config = dict(
    d_model=256,
    optimizer='muon_variant',
    steps=4250,
)
Below are experts of layer 3 (counted from 0) of a mixture-of-experts language model. Rows are named router (the router's row for the expert), gate (a neuron's input weights, with its number), up (a neuron's input weights, with its number) and show model dimensions 0-255. Each number is 128 + 24 x the weight over its row's rms, rounded and kept within 0 to 255. Numbers have three digits each.
Before each expert's rows: "gets" lists some tokens that make up at least twice as much of what it gets as of all text; "mostly gets" lists some tokens that are sent to it at least half of the time. This comes from a sample of Wikipedia text that the model never trained on. Tokens count by the router's weight.

# expert 9
gets: " as", " c", "ac", " or", " had", " r"
mostly gets: "ac", " has", " had", " or", " ex", " have"
router:111110154132152092151164086112155077138112142122167116122160143106136086106093107120135109137122100204128163126149119152160079131152096138155133141110127115145174120138177082133081108094112122174124120114131147144138118141147098110140128095114130148155129164135126130119140115125127100134130112133129113117121135137114130149137128106127149148130134138147100153117130126124125163081150124139097113110164081143120113105109130121110160128111124150104148122116166128099150149209155097142139116119101156120132127124134113135088131167163092115163154166166155122099122128154133169116146109135125101131108118128123147136091141078108127127097116114131111153165103150038120127143146131147102151132124182125159078161073118119109109135113152166159130143118154101151166159109078151
gate0:107117152144120106130132158127075147149109114140155125162131123089141116109150095134115147146140150144129108139113141110144116131147137142118164173136088125161120102119158112139130142139117081168169171132091145140163131127108122130128158136090110095125148171133135126131137079122149106093119124148157139144155185120146135135169174139116121172136162061124110152135130119147130147099144123152128095142138110125117168112178123132136068126090125173151125105157114139108081178125167135159156117131189107105128136121130112130123150135112089103159148090141098119151064110112126117097144120163098164106109117126119101175124161114110162145120128129108130107177133118135117179141106117113147092156089199164110143122106159130093130150124087142142135111146141136123147140150117148
up0:099132086142178164126108094131132145112128135111119138129109140136169117118124095150115114127097118109157159136126125076151111104121147132114174098154104144143149138129143169103152108131158158116093099107127132102129110120131130175133153100118121149139132111106131140089084131126182115151091161142114133130085128171142092112126087135093146097136102142149080131109099129142133138153147110155133140092100167142134121122160135136120133132126111135104107136091124176124103149147144138104088100108120126136181171070151131145110152082123128126146136116123176096096060122138126140111098126127151116142139101155115120094122092079079155111100128089146118112152120187086126127123155128123136139124106141158124119130151148153115210080106108133113127114125164116119103181124119098
gate1:123123141124127131138121190119067149140098135124083134132163136132133107163131138150152171142113093108078097115167129110149074132126094100094184108125115148182079145107165114151131144174135104097131101128139057116098142102090153123110146115143136132149152135126117091137133130124149122096112173145129120139113129140122106102107108131124110128163094140095173158118133146133113151114137140113110115126115159136119154080108155102108135140079128158124135111137152109137093177190125114139106158123133162138154140124067117112150147159100102122127117085130097121114161141099101149111118153100122096155153141104151119135127135086135109128147165136109159132099128115129137088101121088103133109172162100153138107146119119168132105109132129126173136137108108142143078134155114093
up1:150125158126163115132122122116132101158144155130155155071144135155108120088141169107116167111143151119162143147143122168089116128154147127120099131140135109118150129142083173125105115108071142160130132103129129145128105118107118133117156178183176135141182132144146131128116134126115075160126115162139125116128118131162130120133122116145125144132119101143148116156146136054126140126154119159160089168151142130090143120145158125139120141149122148152087138102128057140100141129110103139100151190121115125105144127145138150120121111085159084135127080154153146157161126072151127146101113134100145116150119120136097110147095152099142108095119144127114093096128120124101122130151088145107067124130132105133113129115170140083114120167167111133077162116111139126171143124087091
gate2:151151120211092079156089120148148126182146129144101125160130131127116155142103141169140145135120123138100161126154106123169126124129110132111123134144164186156122132122082110146151119157117092103145105137119129096146164097102147098133119150149171103101093160156134138109164161157129162089095135145149141170160139116107133188122071116130132148124159116156122137160131125102153125151107111103137103126132123141159094140118096159120104103154120156121155090121171115128148168129087117114154091092096118121127139105112150150103158159081110140143123113133179099079129068111080158152143135107146152119099132098151128172123133154136143125133160136110145126119074108124158150131150138130131130141139113138100174117125119153110139101130133105138114130168123134144159117128126098
up2:138141128108101155133165132144106140107141131109132119114133113132142060091129109089133138179122128123122179157141130133141157079108122131119140164123116101171113125079144135130138126098118116182110097152107098114161143087091169087152156085167129093117154079137175127116124137137151151149120108135116146121161144107150118109127157140138133174159106105111138103111171104114134107117116085138137123160127152141154166137159111103170086114127124098140108141138091110122159123126113112094123112179107117070180166127163108153115132116126160126138126087115120118139140110098139119111122149109133123124112140126155174084109105137144172133123095124140119121137101134131162151138124124129126119172125165115127120170119119143066169169097099110090155093112139117145167150104102094

# expert 6
gets: " on", "ing", "in", " at", "st", " during"
mostly gets: " on", " during", " On", " end", " such", " under"
router:128172120118184139124106141134135098136127117158120158165138126117140097118168144101132154117075084132118138093120126102090136123122127135121157144106110171163152118138068107118151147105134099142173120100161102158178093130165127073094111151170146139124119117132125141137110094095102148128139154088120087126135131127115119167108146130123127101150116125094144175132078150135087158134093120126120105133151122090139126112091172171163077120133145114120138143142120123111145089104093088139156173104097104110161076144157122164137158116124115117106144114129143085144138122154107114146117155109166131085140126120108125120109121098102132126153124121120114147156140084117155089122122147163119064117114128119073153064156112125116117121126144140145140142133121152123091131089123116
gate0:164140162148172125145150165123137119133114119130155181144102089151097071140126125098149159119145088115132132114110134100109114128132117126079143168093118115165105094163055134145163130178148118140164130141121091141087170101123138106103133161123176144147157129130149154113121083104123121107168152148108142102110163157123135111160166159167115117110140119138133150116151132093093154106146102129119119124149137123126126131155150137128116138107170145118082135127139104147136150129158102146153137139150104096147152140140151118144131123124095165151112112148097160133142181151136127141154129127162116099103127103124166104119098119087130147101154171155127106129099095128129136136088127111140074135090145132097116113121111132088105150107118083101102088130091117089118136083174157
up0:162130124136136137145120115132181100135096135101150111127095124133127131140117104152101113189154120158123164129115114111130161139115154106145183151147120131101145108097120159112136171142115136126145115148127118133126150089099116170133156115152129082153172108122126143132160143144157123108071089108135104088102137170144114154140113165065123136139135104131183148127153102105137082112107123161187101122122116153123130139147168124129130115169124124171129130113118131132088146105151115098163107103140135154081131123083151129125159087099124134112155148125154101146088081144157158129118068117097168128095130136126128160169155107132118118105132124130161129153152095160142118117139127158106115163133087146159081143179081130174113138147134146111124129112113142116101168150103136
gate1:146084152101121079147131127094086105175093109156117155110145130159105108162132181141117140172113078136135180131145152100121099124186122149154163137127148149147077125126127101110116072119138154122109126132091113118156139153095156137142110082098136072163092147114142133126124114132135123100121130125120106097126117132134091135133138139114151118138097111136124095140158131120112125122124101117135103111115163127134160123160153131118167141142164122126164155112122118127108136136148096141092128119145155163123134107129128155105156138116138126121112096101106110160094106115136115155148189110132129092112155127184141110109102102123105134095156107154150187114158089135120138104066152109097153114159159160132089128110132157162126078135112080138180150132159127157101115143127148
up1:133167122138102115172118111169162157151112109147109112146163124113116122126165138149123103146148161132148170152108109122149132132104148148106139138161142076133126107136164171157184132121119095117096110139133170163157146100133174118171156129174146125138145092131154145123097138117167167134112112126151111078176108101117130128109099107130102110086142126172163113122130132117124136101157070134128126124162118128128142105097129150094112119122107165160083128154110105107098160111089125150147138087179136116143120095107150163151119128103154123147136151151160110162151124118089137143088140107093134133162110091155111113140123155113073098107122113105124105084155124106146119124162091136113101093127111128112162126107135092087129137122141094109087114123168148125125164141166098
gate2:108093068140141101128108126162160117130109140124094150147112098155135135114145109109159147114157158111139150134125126099139112136112066106132104087194131189127133153108080149128139142114097150131132089158115138108133147124119111152109090123110167069094104152113133112152094154131150072087121112143114086157149128126135136146162142130141125179096152132130158145127140113160145148138135110119129136137141156087136136090145101155110136142158151141118119099104107131132110124133137100143124139101161078147152064086097129095121151125103071149138152129135086101131120103124104179135118153110160144105138146105157123138181072118132156128140093159116100122154117157137111152158139089122191122115143128133113143088112126159121144115152136113159162101112123123104120133138113121
up2:142094142129143128104138159143147090123141101072160149091091175128134129108116145099096152142132125115135143154153172107093134106131160160120136105153132119126091093082150123166170113101179121155178143123151105130151135117087175085111153122163126112151146102118123119105140064125151159165146140132133141099110102123157122121176147080173130123152098121116125135138121185120125110146141135181146115137136134169136109091134150096137140167147162125076109110091149126144148144111092142124101126141166127110138149131105131158122133119148141158106097070123150190141117135134147139142099097150124157139130094105149129129098126096116125112097140130169154156133122152148145173122156093118158131129123140120080126149119120131108129169103091122081136126108155151116134153144112105

# expert 13
gets: " in", " S", " In", " s", "ul", " K"
mostly gets: " In", " s", " in", "In", "ul", " con"
router:116151146100123131108129133097057113119093123090163147092149144131121181137113110111116144155113132161141105120158139159095139152150087146094068174161159132126126112129128120098111104149132160158108126096097164156142091078152120121097107111114117104122156132141103159136164054080123162145121090111113100146099098092123147119124151108141133113143118133139154135148108149107104113130107121146136137135120109147145127171084164142133095170087121129157131138125103098108152136174109096132149148115139096146092147148128140175154088086119148104137137128134161105131158131121123102108113124132100142119103085145135134128117193130132131133149110133121118151116123131107140101098123127167146136052145109085128124133125147102094092130147097112178105148132124151132133098125089127
gate0:099112134127091158111102170158104117068122119149141139122104124124139122145148118117093123184103143096134142073158135104121089121135127092092111165132117114152092121182076077144136107136152126157160145116127145135111129147103169142124104110125160155089123122128101093131150133137116132138131118171153157175175127126113129128129138122126082121130099085118105163109136182148115125120127125178117137131116118109136136139138158123150122116139142142136124158146150089142115147100150147112106118162149085150106136107118162119115108123149135124164119167113104135161126153101127133164156114186132103100191140106146149126106168098130104144100084157137134141139122174132121129140098124154044145159097154134130135104124138090090147151156097140096151085098127121110122096129138114
up0:105147146118111153144138120177205120155103109067106098174115089141143140140131150118154139139134103074114126148105127106131111100110174136100170117150112152170156163124171157107124157119127149088084097152080133122156137099110141092109188163115098106137116166148172157119127135120189130145125094113089141100136148136179148136120131149123154089152126172140138152111130109098160096129133101142133121144141174124102079135135147092112140122135125141156102133088120132108105133114095147149147120102120146142099127111104126143126117127104140154113144113146141114140114135158137138141093130125113169143120109146128100159129136124117173111183156138149140095107104094116138151115141132098152112136152093126136114128139127126151139117123123140169070168169123112102141139130068125
gate1:153120112107096115133181121112099160131153141132117144096161203139138114134154157120138147101149083128163135118140154116201123161155110118116170100122138134123085135103134115150122133153191115132139135116075141103150098142158148112097140122132150146153119144131095118120149154142117129118087133117151122122126138148101130117121133119142122144123117129133137106120110083146174093133176152139137119120135136135109136116128151124103109160084138138135177102174159111124140149152120143130110132148136146162132164121139105080127163170079102115146125113096105152132111107137143126100153179159114115092108132146153110133149148110155155111139148144164138113126152157098171133155092145128188147104106111128135143134108176075119113155152138138166150055122143149092163094173102142
up1:126129110130145108149146098155106115136120121082073142094102140143124145125152117133096100091114138100126168130147146154100088144111124165087128125151195104098178097144133099131092113096120116154112153145151097160110123120106114065126132135138162140089118078119139159122130090084186138166090114162113152118109117131157150107162109131128115129148109116112098134124119161122098121139108096140133141140125130113121149094157106153116123114141151141100139130150120147083110122141163121164146131144109140134128146070136144131123115143118160147117136093111156124147167121104102129130117092110121142136122123149132094098132106091096119106190076146121102119088134149091102061105126107134141056129091131125129149123124127157103106125142143135130101162132157081119129172127090158
gate2:127131076167114123130131097154131121127117159106122140159127149129131112097112140163161154109140114083135160142129130102119121156133108082136127114149113162127144072118094103152168082107195139150111115123132139139127132100154108105142125100146168091131130145115149117148150157102145127137092176141109133130089142119151151128149121110171151189089105139159138089158124134156145137157110093126160113106167084155110070116146124150158149106129121150145079162116141107149151132110110111136093136124127086115164148127116134135101130144138120117125160137115098147101140121145117131133121148134143179128095147100139109139116106138156131192138104162105085117126102169145169126150160073143141129109145138129160108118124159169143124170132127166171154062122134138154136119101093115
up2:147133168116136120120122207130122117130113098105122084150067162136172088102165122143107143083129130122119181123158113125084135099168086088139096117125140113077129163121102147139113152128130111137123151089151133167174161125124157123112136112129117102123100116118148085085130148085163098092111108114117133135145134130171107128130108144131103111113112088099096122106139145120136122125168118152137118141128097106145147151091119129120110138118128112128168125107116154152097185125099158142130146174136156134146164164121100123161127131072108141125101110168172094153115145123155182195119101112102131118119121120163150098102113118092113142131155111133155133112120137137100154123108111114174122135137107122120130207145118133146175115115145130128128141115145131115153121145108118